Below are experts of layer 6 (counted from 0) of a mixture-of-experts language model. Rows are named down (a neuron's output weights, with its number) and show model dimensions 416-447. Each number is 128 + 32 x the weight over its row's rms, rounded and kept within 0 to 255. Numbers have three digits each.
Before each expert's rows: "raises" lists some tokens whose logits its average output raises strongly, later layers aside. This comes from a sample of Wikipedia text that the model never trained on.

# expert 4
raises: "i", "t", "s", "e", " ", "l"
down0:101128120137084096134120109114099158114112107103108148111109052170114093193157202147132095144170
down1:157118097172064107155150139127094139143153136097139146190125178120159153128116147151181106156101
down2:074114047163060123207133137127157129100105143117104120116136188089099107098109152146106127144141
down3:106173105151181102118104194130069134187110083122109162086118151151151178059148162091138160126167
down4:096165040161142139164167087110139092150125044129088091108133109135112078098112140115100086066121
down5:158083076112121123101141168151129103101102164088134126070110135081142094134122147141205136129138
down6:126143125144148139157159139149078157132145131106107138117093161150142129111163100179037174151193
down7:087099138150128195095062140118114177114086118155155113148128149118142148156123137127123167070099
down8:124160073197139110049166092116109103098085066104142135165158144110089091125131138145099086118103
down9:170172092123094128157141079113084166087124082110101125092169149123230137168102200203076128170097
down10:117097103128138122117123107143144110179129168131180175141124080134083121085086105189091155178138
down11:130061122125125120087169091134112147132131116140104124105146149194188098115136068179121163184116
down12:135169089099148138064105119142121156111213084128205144139127123119173113147116087142146126140088
down13:185072125112114082121113125120134155152124142133125157184107147088098059121124147148157144115149
down14:106109069172054151140120105125089153110124131167107190103146106094115144199174099178080116116113
down15:118124144109116137125165074133152073119107053160123139147140083086147136140073100149163108206102
down16:142140123072159081127105133131135119113131134127137143092145081090170121189143179094141156154129
down17:170123171148121156074093176128149084129137150125178116126090144137110142155189168150190085141027
down18:157159156120159146138100119154114087179166126095178104071139141130215143145056095105137030078152
down19:154161116090162159147123088194151157110073088121103143163069100148132099129103085078107074121079
down20:109137201140133122133107135154111168153136093160122101106142072132104049180121139100108183097148
down21:111168117135140124092123143093162136116143148164128073159109108113069137194097105123144125192194

# expert 3
raises: " ", ",", ".", " (", " and", "a"
down0:099141130166170153163103108196137114094104142117093167139133109213140106096148091127140129090175
down1:107120150128086106087099135140152134118134154127175174102098096146100118112152131143150136151152
down2:145079111118126082130102106114136120073204070143111057116125154154132146031122119173163183162095
down3:147141126145151111143086123129138150139137101163180086115050143186109100106122128118180141160143
down4:084127155130083157173112144124115117124116165154091114150153061172181089140135107064171189130123
down5:098187086132114145200113142157080136206158171121115121158160103179196165107164140132100150143148
down6:148157140145106113154180135177144117165186141114113105152117125117138128175122145185137142115132
down7:203174092133126133117049112144145149138159124072172184174139180102115089107133114125131177094155
down8:134071151157116123125104110059105103098194064145129074146132124070102112104125134118076154156160
down9:144151092095082148140155160123114115198163106193150171194100126119127142140118112144142099125118
down10:146137098149102112124154165081197112104178103130174173112062093098158155133104083133116123122113
down11:181070184189122187182169137160089170176187116123117103118079175147192053095122180154127144068125
down12:092101158134137109109111127165120132172149128109125161164194201106189094131109224152132173163144
down13:118118153070111115157137132140085101182145105163137124114098167076175155093095092090041112107092
down14:128144167130151127095161074176083096121092103119105134117091083149185146193165161098167121141171
down15:132197176109142102139095128147096132138143099178138141162203159048115119152142115094145128146082
down16:125175098146146132184137120157189109136113094131132154168085104162102111129106100132128074130143
down17:123131109103124127173111106101152125117097111142135190107097139127098142147149136106137184141123
down18:097205130124098057081136127067173121138168104167168094149142181120112062156152131112123093136129
down19:156091162197219133166088153115167192095122152074056127149135110142155143110156099151136175106117
down20:109141155117163084081108092142174135156132201144083101079095100164115139131126080148135103139085
down21:061168204134130114145147118100118127068144108081157108152144160108109074171101147128108132102158

# expert 9
raises: "o", "i", "t", "3", "e", "1"
down0:159092131116190128102167141123068126171127130169154090142141152125133162116098167129104145113149
down1:109161111147134150161184134153147129108092129120155119100120171136099125096094144081178150142142
down2:145077057064065195157068106154123104067124076109115083142127145145109120100133091111129121121128
down3:133115128083129133131134076112084073168176091143142135082123115116105121161191158101108110114089
down4:163091144175109116079110105162170096095147096068153102089097080127129138142125107142111115145165
down5:117148153185086118154123077125133093080179114108102127147132086129137111169130103163136135154159
down6:130058142119128125135095130138107087127097123163111136054139110118100145089080068124162100197175
down7:134168106087142110139128136138107149140170119174166174172133080160142128090087171166086119122086
down8:134159077131078149199132105079126097095162111150129112147096086098162111158087142081080124101154
down9:126155150119132137146118194092137094174118148094125097145109105172167134167142094122121096108118
down10:129138124072127080100117121126085123130101115190169171144165128185081162105171142119172121092116
down11:147128161096136122211096157123155101123144126149173131164110150146162100134135143092120130149130
down12:100149122114122100180122188153118125147079132153098121078105133104087176084085089135096158159157
down13:123105152142089120110201129169163153139163181116124095127168123152132142128189162073151123108147
down14:111143111102139082161143116094166123170137085183125137088137056108071142146083111097135098118082
down15:185123153174103139155073135125070073087123091108143054127153144097075105086159122139073147130061
down16:080068114130127137095100134061114136107192115130145149114157107170108179121107091169126098135126
down17:156135130095163123081082106160103148140098084148122196083147141121144155101073122120074118145161
down18:173163097111052056109195114120131125081103134063189106108105089161128177113094139162127114099203
down19:086059129121150118106133127053064110100157132069145149092136110139157105133080116115177125049132
down20:141110078131129152074120147110157093075180065155072149131131179081151130150128120133131134139111
down21:150113158058097131138147079092131125137115170112115134121134141145153126074093092149190090082164

# expert 12
raises: "o", "-", "D", "F", "it", "e"
down0:100142113145152106118113091149102106134175140142159072125060127127141133142129134089096155086082
down1:148124156116161115156146153078176169153104175139118110085167165141102169146153101156129155096084
down2:123129146129155094128111139139118092083122107127077146167125148195120130182092148134105100102138
down3:152115130127112145136088067106094149091102076169169069128144131091154111087131113121149109095132
down4:144118151141109096177187156084144078103177134156155110099168126154111053108057119075162170120154
down5:099106104095084151129128172103091107177118179078154156157114027085163128223116142149100211140186
down6:093154132141145073147157109084162116112159111169096136150123187134097132130123148098163187139099
down7:114127106101177133073118159120168134120148189143141077135148072087147212059139102149118107103141
down8:102088090149118082123132105142124115152117143140127126091122155130161120103173129107124170130127
down9:132106140132138106101153115161137148201108140129085153205174167113155132124168214129167109101113
down10:133128079119107118127122080125080059104144145165119142200104127076112172141140137092154091133176
down11:077143105129148098131151094122136034128106124144148154086086158103164132132149087104087113102136
down12:118132128119094110106101175146206083142141133125097121131120109113114120102115127100108120123154
down13:133124103073120117113170085167108121138124164159114185064154163177150104126184111154130113152171
down14:117087138088060103110089141173102072102168128188169139146107082143130107171116185136128124147148
down15:129169122096109140142155136126127163136094115113176123145088123110070111097109047057113169223139
down16:164163184125111158170138140136099117151110103107126150159125148185163128121127106117115120149182
down17:099115164138148143151090082150111089139152201109178101154081155068157058168131134152137171116197
down18:206086136110111197123125150153115166168130155127103173163169097163109100182166171109119059164130
down19:132137088109061094126123147121063107080131092115168129113127105159167122062147125128129094141062
down20:182158146100169135151164142170121143130138114172103082157163173140134144133136187118117174101111
down21:176124109132104171072106103118124117156131123091190119107153046126104123090149190162129095130148

# expert 8
raises: " |", ",", "–", "-B", "us", "-H"
down0:157161137134141056088071099115131128123111133149141101096137112148136121078157181139106085138138
down1:142115109190142127133117181157118109108119091180140167111142105148141098196134126088144127084097
down2:136110125171138180134118084183090113142115081146129154088122124091140156154131119138198107110195
down3:093118125093133123095134079129177161127120150120125084134115158184156137119132240103122086133133
down4:143200133125131121106173134123140154141098154161138081120064161155068184122163123152159111118129
down5:133150110148088162123094177128165144080096158116134100109106151131192191125085080133046161147066
down6:093071101122173162099134110097205117155161154050060136132128118147127159108047147095153154092155
down7:143144135083115138107110135112086082132108064097111119130155152129124120162095173139141096166109
down8:116170090052087186148176167144131143147095073122095152157157172118099198145046089182141105140063
down9:097103155099136164169120106151101125121202086149101111065120146138113151087120117091067149136149
down10:046111123128133108121082148187152140138170125126126080167124126126165128136110107118153097079099
down11:130143166199105114134137062126195140097107144099159077164151135129095114110132093131109168146155
down12:162140148133117123116143132114140125072162155206105116118112056157092143141117105054179128088124
down13:074125167093132075130136139143099098126092145138154127053125131169090159108099122119119113135033
down14:112109160195195111132108156189129142102196152138135134160145084086126123109060127120135113123114
down15:108116108070091103097211107073192041130171173053142101117085179074103121122172064112063136167163
down16:085122098120147127118169188114116166108143116121112074062115159114096182165124146126144129156105
down17:082138130122114127075131179137115098133107143072074072153140169128101153126118129120178125136138
down18:093128081100116177159145105145154126064126110163183152078113133089159063064136120120147146134128
down19:163117067157111140124124155099194079109121123140137168185100115155119091135126115162116125157089
down20:146107132082049185131115084085127102120195123158114122133157100107182108075165144110154142153146
down21:107104141153127182120131122204095135117208123110099131137151160115149169131165123130141166166103

# expert 11
raises: "-P", "que", "-", "/", "-M"
down0:140114104164151143099064158152118126111115133135109115159120101170094065114090163134119099152116
down1:195208040103137154144179111103033167201152190092140144137109136159141198120116139075138149154111
down2:148106120177169135127151157114077143098160149138139099130129127165106102151066051093154120117109
down3:200103070045110137044105100137113128218121209144070147097128128122152141101174109071137163097071
down4:128108144123081167161142105160086129106156077114129150101095114099092109138118109086133142100103
down5:084147215219068156125099111157125097079095199121150154113093148144145112089120123166097106154132
down6:117065088105128128102169164141096143137169160115110152143152156144128121097102151045136097110114
down7:107176147123120229132128142100169109091148097097113127083086126115130152057114138087111194123109
down8:128136108118181116146088087112123092147084083151126142173149130151121191090118138160141149113139
down9:122137117114123152145128161154122125169136130119080161160157076115180120116133094097116143114130
down10:120082172120067132139146171115068152097113096094168071110104154119115166115097154130114054154094
down11:164122128136122122092090078168155165136175162118112025107097130133107142183158108184151160142135
down12:192108144182183148120055190123121165177137180104173162106113139104095143123121133042132117106186
down13:107106142121112179102097138071155121066119145113168134125115176109065104101109123117114130142123
down14:148067094120162150130086159122123159112103123129127084132071129150101185124125050163126183125125
down15:121164134165110141124173107161101141127166114084118161112105177114109144094145074138117110133112
down16:163119099183115092115115062090134159165102113166115066120130157087131089076150190124122164116148
down17:128115169066124139163182119095131146053131122153109129135172117113085150118110104117123118138118
down18:090128130165148125152071163180113131114108128158132154190103142100108079148115174095122095171096
down19:116114105176092123123067214176136146106087097120117137071162176128172147088154159132123126113117
down20:149140121116129144168076129211135115189095116146119152118086167124145144129128143099116185146125
down21:154093154151155192123101108075157141108114139117184118130139107107146120122035089078137080126106

# expert 0
raises: "a", "i", "s", "u", "o", "e"
down0:129160107146102107111137147129146170124057183166126178079071089184073184165175096109138141175168
down1:141094099170095124124149090114101083134172143111126076135123119164191136150141168162056122071143
down2:148140089155156178079176098150177090110087124099101170134125151099127145155148122163123196132165
down3:149171113108129154152110113183153149147159076205087127131094168138118115065115106113098124141096
down4:177187070129167096133133138131130202108111166118074140058114109116147084205133122126083141146141
down5:124101122166107093100151105131119153089109148176144136155114134139113084152125141114111101155103
down6:109100111141148146122120181156116143109062129118108116141137152116156190149102092131112184129115
down7:111095108080135095111088106133116147150114097076136149213108088182144133193159084105157129098094
down8:161105166094167154131110148170057128153093154175109080165195147142144094085131131093122103137127
down9:098105176146116185139165165086106103149173115154148141135078110140158097102146135106177086152183
down10:080066101149150170102086192198122122116103129114115143124142061130099120070192119142065168157130
down11:094087148165153124095113153176102127166159147045125070162138121115124193145167149144081109176153
down12:148109156101190106133141132071175131134135129154180155184116118169099119133136119144152091167096
down13:195083116103106101105137124149127094077127103112141104090145119164164141161172098079095099101156
down14:170127127178118139100166129182135112134132148125137108167059132117126144113146159110148122110106
down15:063091114110119139121106128148113149156156096139108112170108167157131140092128077109174176087093
down16:034110184164115154168127124169057147100106147112150161120147172133183067132187100159143151164114
down17:178107145101137113138215128124164158136137086119105166116172128126140097136187159171085140175147
down18:132155168116178069149130114187118120137085095102133155076117153113150148116153157140074140083165
down19:140154078127173117130076122156121107144100149113099116112093145161106153139161148146162099116138
down20:147119114214161119102093181133074129138114156148110158181133103116111097130135151197129158107185
down21:096154065111150107095130129098069090156135121095095155156129165158129085137152110123051174105118

# expert 13
raises: " ", "i", "-", "e", " C", " ("
down0:141143146131098181074087112142124139095158136119131097122130129115139142131105135103149149144120
down1:206164147125148081112079164111166128124115169119147125089073135077165142069158164132099124096174
down2:097114108129066166143153143155121143122152131157170091090116093152130110134167082134143101154157
down3:121134195106161156109127171143098100112113141110110118144088108104104121145061137186146073167153
down4:114164099120128103160094123159121116123137150157099174107161088065165132107187151091113096154153
down5:146177149146128093119149108126104134138092107181117101126120091144108101130078140126149179133129
down6:158106129128200094068105082143148122145164177156118107106084136111078130123140165091131164171156
down7:123156099089125116119119117171185133092090072159156116089121048086113154103096130158082080112055
down8:127114101071143144061160123095143098126134152064142072075140134150108082135157130119094158066149
down9:115169133104168109105161147121121086168167091070133129120132115142132085171145070167158132133081
down10:142065141083151103126135114089120177155097118096144097139142149167093161157107145133143164123084
down11:105121110183127205100103100137091186179123111100060159102141180151127143094180180119154147103090
down12:081043176138100170092092118085112105092148102120125130143068157135092099108126134091113123074185
down13:106110123099096181142105113117104140179165149163083117170157090104125107115161147152116113167099
down14:096105109079088060164086094123142197120130167132143173123143116130102103134157170166122130141165
down15:087129123100167146159109153115074156121107128146109138156153120156132107053107132135126159161138
down16:174116144145110105102126105111146152071176115142041128155140161195126141125159171197105089163111
down17:140144150128133174122106177109109166146175189150168172116153130126147150120179124126144116149113
down18:129146144150140108164100097132160140088114103122126124081152145206119097166113138081164129063117
down19:163152127209136160094141164152116100048135152127063113160171176121132127172141115115122117143173
down20:127122101131125132137101165133082152090113139104109206118139110131158133115132119135120122152137
down21:143104167167123087168134125095132078150087109107117099150140128108123088088181121116153141138118

# expert 2
raises: " ", " L", " C", " D"
down0:034130124148107138061137119101109091110109125147145154168105158183143084091127121138182164097144
down1:196117143127093112139160152109142147186183101095172090139121157083127139118088079118076112089107
down2:101136204085060087156118149117120151071111111093145122140166139089082202171128154172107134145117
down3:105115121084106069203139136085139117143077107086184143101138055157033069109115126087115100113086
down4:122127136169119127143065167175148134145112100137066074042114137133132055157095066086136140116157
down5:147111167124111155153097100144157099114152117136128112119074216116188112119084150117139167087107
down6:066142111173173102158116149101147137107124123099118144119131121124115086159110121086128150120056
down7:089132160099171113172173115141087136144072156098103147154143097090130161110156118152108083118130
down8:123125147154155123105125120058121131136115074149168150093164147143116117138062085063125157191119
down9:086065051113160135127170125077102168166158112117135111145190151137128184148064129065141067093093
down10:160114112140114149184140111114132111136090140157171131163200068113143159138081107119127094162163
down11:113128132162096100093140152101136145100137133079090110133153152160062157145175130133122133139093
down12:104171185130133074124112108156132127117100150123090063135129126075138124122097129105152115138111
down13:097073091119146156159126120089168118135108139095175112134154159103147118184152164137078105077148
down14:098181139084111131136115099152121103129142111144169112124106090135134138124103185098104130171221
down15:162147119114179063152135095127149094139127124123066122109184092142127106117127187099096048108157
down16:138125164165140121154079119140170064045161085117174142161195116106105134117128128062117149151102
down17:153105114101067172113119119135098160120131130103102132192119170133167096189136122104162159092118
down18:159154133135163164067128116133168077172104090075163130128158064137172074129197130125054126147067
down19:181062071098088135119133134156126096163155107154131132088177138152105137086186166093056130138095
down20:085126099141104104118194175131171146099107136125125179116100090150086159122095172155185102146110
down21:130115131196123116139173122191077122096123137163135133145133137119112092176152098104093111141137

# expert 14
raises: ",", " ", " and", ".", "i", " in"
down0:149102203137140124168130148166072206191113138114072175066126186155163159145141131131172080158139
down1:236185122121086111077150186113112091154106162125105107114182137157140098102126159166140126118168
down2:135154179140074158102111130175147158114137150209125096026161172152095111145140108106118074098143
down3:120113164113078071109175130160117120123093131108084118159135058112112157116121104142141106163141
down4:197091127119117090137068116120148066122119115160156163118123133094093115144131113064108139157140
down5:128112132136174148158155148156139105124104114112139116116140162168223159107135133167179104171111
down6:175134124120159189112182151130158124062079165161149059076148120112145167200107130127176118069133
down7:122108120163116125154132107200120084141141056130142182165174130104153171093199152129110218103059
down8:113133148115163168117197111088073126120099127106119191165180120108203174090080147106119142127194
down9:152105076136129101067126169067139117109127094118105173106156136154141097141093115128162156123137
down10:123129108141135108147131084127129068138063160127106146122129134142081090103136109072116106091150
down11:074108122087122133172152155141170117113089106148172084089102122157172149175149099138148123104145
down12:120163072098143100121119126145095162160102099134159073200114135129049141105098145078108046178086
down13:156104077133152148150204142196120146077135155085054124133116083081172172150137167136100159101152
down14:097083170125148152137063165115184082124096104136116105114185123102153200144103190142185103159126
down15:091106090138158144131174102154072099153077129162082160170132133076154119166209117151124128149152
down16:106148175126083121141079138108104127174107145117131102116116135138092094180134102103111164098157
down17:114111140181118142143109189129131098170087085178157139107101137097133119090196103166111134113066
down18:061150153076092131102178151104105095138146162176151174089116203186105109150111153141161125125098
down19:187135091093128116159144118131185119181120111097097200117077167166097096172188102086132114101153
down20:173092180134133116120136073127126110082190144162168156133088102156139131105117126097082137168113
down21:127126107039138102089140102148097123178149092165129167160092152160164115134151158104145087136140

# expert 10
raises: "i", "e", " ", "al", " S", " T"
down0:110163099076117109149103116132143150105175086154164145154113113111114125130116130146136122117206
down1:166145109165194085135133107133112173136105149152120116095114145127133107070197129091145165146166
down2:142145095110127125152129099137105115147104077112114115058142149107091148150058152067152143126112
down3:102113123112043143096135137107097168146163087114144123146118213122083108066115121176119089181134
down4:165117115099064103143118117113131093170079134187150133112191073136154118131112102058161150121139
down5:143120138178174133148128118068142113108096143084119118123038151083121094120144129088185099118101
down6:098170141086142083125113130141173142159137171127117112170141054080127154141131087164166148173149
down7:172097057113154167117153134103106102135111052089168115139080150136121127147046089105155121137118
down8:093135088125107122071176203120168117101138106098171192162143148155142103065206134110116149148150
down9:152183124148115139159171152122141128090128134149111140088082137165103064137097108168115164172156
down10:121107152081165125167112181177153155183042100111154127113167175086166116105121165145120093150080
down11:099113141080125057121112132144081094060086156130189197108127123180106161152176123066138175135110
down12:088134113087161141141106126087139164096153134105088142135119152141144127150148118086128157202140
down13:106118107117129109072146137093109101129157114155185133109123059146090138077105156124085105108144
down14:150185161108134153170129137146148196116098083153169081110097123108099114079126131139132124150137
down15:096081138180128103126146167087147136129113100147110084122161158059043128088130163069142103175139
down16:146169172096161150120166117148171191124096113174138134181148126120165060126104108177132138126081
down17:118113168186118122107148163139105091119137169103112108131128150103100144162186093126127124149130
down18:148131056125112170135140099079069105164143158092137071159101058092138114088139131159136146180131
down19:163140154144136116109109164144116110138082128124133142142132137117085148138176167165151118107161
down20:184172111085146162064180093164122131102107134123183103152083062121138141145148102125149101139123
down21:150181157107214123144117152154150138134158065166074064064129080121194163169136139126116182141215

# expert 6
raises: " ", "i", "or", "a", "re"
down0:138120163130115153051161095087129136104134143131070114102117100139147140082141118185174161136110
down1:058137132129095104074087112074127143140080113147048117120107105143127107177122155143176142164145
down2:148077125109088162066166136140139130151155159125139086164114104130106095142068093124109112152051
down3:123141109108185173167142051154095136119170087149144100103153172123133091144111121116051118154098
down4:119177093153115135107112126143102119089146123174113187101152114134149070103142071101095125147135
down5:140177116115136103155112146209107116082136123077168188114121110136086082114145126123114186115133
down6:152166168153083095105075150201136106106089155137167173133133185139121155125060148186121161169157
down7:134137137138073167125142115145065136144103169052083113126073084163140132115093106093080078187136
down8:150199119076097190109165115096110109084171136152113104138169096143114157172106076135090114102122
down9:204193141160129087081077096086171114118125079099121143165152167101116114114096120171109134134165
down10:082105131062136186109149144141086101125102155092152152102056096130083153084154130133108085136100
down11:120100159097151132141155104142181122118172176173121146115166163157130106105128114134075143188115
down12:167127114119092113113122132110171098091180115120145135144163115147125100133140106094167136159135
down13:142147101145197119123127139111151151149121160142099082133124152105078095110237185131130143134183
down14:174152121094132083158145129091121095141121137146085136162102099130095128092145157108128125116107
down15:106102148145143214165090110121096102141164144140073110122090149121127150057115164159176106156125
down16:170105113120127182110096117120178105116141146172135187133203142126111137099135158134071168131091
down17:153157075153126124095194055122141126089125160135141165127142163111080080113168080105154168091097
down18:105134162158109060107080158176109112103069089182137130115067101157194080164134133099105117126139
down19:188144194097155169160177129173142184137068056078135108124077191102118129120127137118156112106105
down20:140079171117097147162105092126156084105108145113126093166138126087163119148132157169128136139089
down21:096133156122144141136148142167130147145065077132156142099159148078153123102123143118112122133199

# expert 1
raises: " ", " (", ",", "i", " and", "a"
down0:105147130159101174159085101124127148228167133054118102081122176144147176119098136097066105141099
down1:147116100102149166134077179154162089149057108108051219135074125069058133091088090150106162108147
down2:076048130089085119102129102177082121043115107084105191158099091115135157105128155113172104067124
down3:075071116113111202107199094128137087123139122092152151108120147102161107130116120192148107111093
down4:110128110148124148117159094155247081095059150146124076109109165104149151124119106125145098150106
down5:074142163109137086128111173158096147109102166110106143134094159106160125086106115112111113153146
down6:153089185109113091163122130140116160109087100150097163182168126109116136163145156176115121169132
down7:154079182111184147135154092135086128136050107093147141139182132188085162156177052133142092165171
down8:069100116169076134143053138103138138127095164147135138109158152151103130156131129142162102104160
down9:102170161116151141085125158122109131070170122107157159122181130154113126134137152071089127144166
down10:052136134100069113145121163147148099114124153141125120182141126129169146127104161127130150164076
down11:103055236156106088095137046119096162185153180169157154055124131151119194104170167147115099136117
down12:091183138124142072121143158134125117165126100166104174123092101154131183160087123184113112157092
down13:187148149122119153185115127119114085118166154117113177115104178136124180118171160154156107126134
down14:111109137154111107113104141116124145110112166118124138116107164103147122130145198119152110169102
down15:129106100145164086143108109142049146140108123094127129142160127103111115107158115128117078141122
down16:150093131152115109061106159105114151140200080192112117118136125114163138053188097175066130133153
down17:186190160087191094097082108165063012101138151137104144081096160139144072125155101195086106085114
down18:110112103118097117161140129118173040160164117143105128151121120135127151132123147239098144156173
down19:153160103164116159065139113103137145135128128172127164103190132084166149115105151093121152155118
down20:063119164140168143117185106118065113129167090139121107137115170129093119140152096168192138202121
down21:146125125171125139134140154143153162142130163114063115078152143145074124124151123135121104114123

# expert 15
raises: "=", "-", " ", " the", ",", " m"
down0:146155109091124096130101163100150085113116124100125157164132092108112161153087097129135147162114
down1:104137220144165160123123159143103158116187101101165151152119101179105138136102130124141105152063
down2:106188089191150153108152161121138148158073108155084108127111133164112135138181153168100095151133
down3:082096159172144134114159172156098165164125163106117104133132129188157116178139113169055111081103
down4:154147138151149168078163169095118113100151143144121159100147138098097204145110106109096095158124
down5:082094126115111095120131157127189151130123169084071171118118142132144120141118099105165151133123
down6:103159088147113111149084164124069163145156112059156194094187129183136094136076137164121096109169
down7:120180153098174127052085104138116125127143067129124146173054186167120149164157125075136136174177
down8:140096133135106148144136143126099126185137089049133151143137087133122136154118150119087126054106
down9:136104133200127108111092117145130136115152114172143159169082154109145144148171126105041098134146
down10:098103150059148115106178115153114113165113187155124088112120156111096094116105182092114189082097
down11:131093109106139122155117110198150134121140114153095118085104167135113132132104132100148144119144
down12:127117161129125167087131156102172129117132127155150130109139143135102051116143157130172126163106
down13:079100153157168166160135170153087079153115193088089111114068123080119191110162115106121119126102
down14:130117090113138090146123145078160078144145085173105132119144105112132145142145139137183131165142
down15:127200151112092169073069123144138122139136126115102105090182129103130099101181137099130124152167
down16:104174146160103108117128092074130164157141110164127100126115193162154096121120167179175122147163
down17:116121168097126105131198102123109186128176219102123165109097036201124148129169093165078146141115
down18:147112120142154103174192076124151117196101123147064129114119099122159058153145174126107097144109
down19:127126142046144104125075186157058164111139060094158195155079126143163105160153122068127049131083
down20:138107152092127156097139081129106120115110160156141197157133143151123126104108124089134136138134
down21:145077126058123143185141099132084136167105117111116141163122137182092136152126093131133115145114

# expert 7
raises: "a", "e", "y", " ", "o", "i"
down0:092083123120117140085118130128074127092113156100124125122133151130133117140060180108188049099084
down1:156105114109173091107080097142132096140092105120165143173183122077117120117139104119102093064131
down2:037201169182127139106155153089115113133120117116108142138102107122139182114087106156085111125094
down3:090108110131143090176094120161158127075092127147144129121140155142080085055141132112122196138139
down4:132128133160131095084093112143143098103149123153058115137127136130101136159122139144107139148131
down5:113128080114126164150108115116171179136149156154122144111136078179165115088147141149100062101102
down6:195101115078169164088154105162082146079096168122119087154083111162143146197173032143108144086120
down7:175157134128174076093166098140137111093146114179161141129127100083150181121100125135042178127127
down8:144143094154102112159086132155090145145110132079129121069147187160185133132139111095088134111113
down9:120167130136094022154182134109157136109142140163100085169086195089143147154108137075163139113134
down10:135133130146112124087179116181115154149124135105161086141158162117134156157064158171132158142157
down11:158081112153154172122080162089134124127119145117175151067116072090156093104120039122117187162092
down12:110103084173156147171088143083117184095164119081166184114149135095140091122187097170120163161112
down13:114145156140101140153107114200149148183102142107118161113132116105159154111125124099152117164166
down14:131078088162142138191117140140158150135109128113109136150106135106101120117216112095132120140147
down15:210111170138150094115161104146144159156158119110120085150120112115091087113188116104137136052112
down16:134128136153113133162095072146157146098136056132152104163148115142114160133151155132124078109159
down17:053138111138093112160104186101120104090110157150197154072147113164167169149136209102118132177125
down18:060117166124151161192076141147091086186128130115083137112159122144147086085141087158135139062100
down19:151098129100161141151128123128170061180113194084140136152108144137096164077111106111109071177112
down20:130164129129156104112125136198112119129179180124087134122133164089103096093123176103105110138140
down21:093126118071096157168117139169151135143133170091138114169128115040111074096122083144057156197113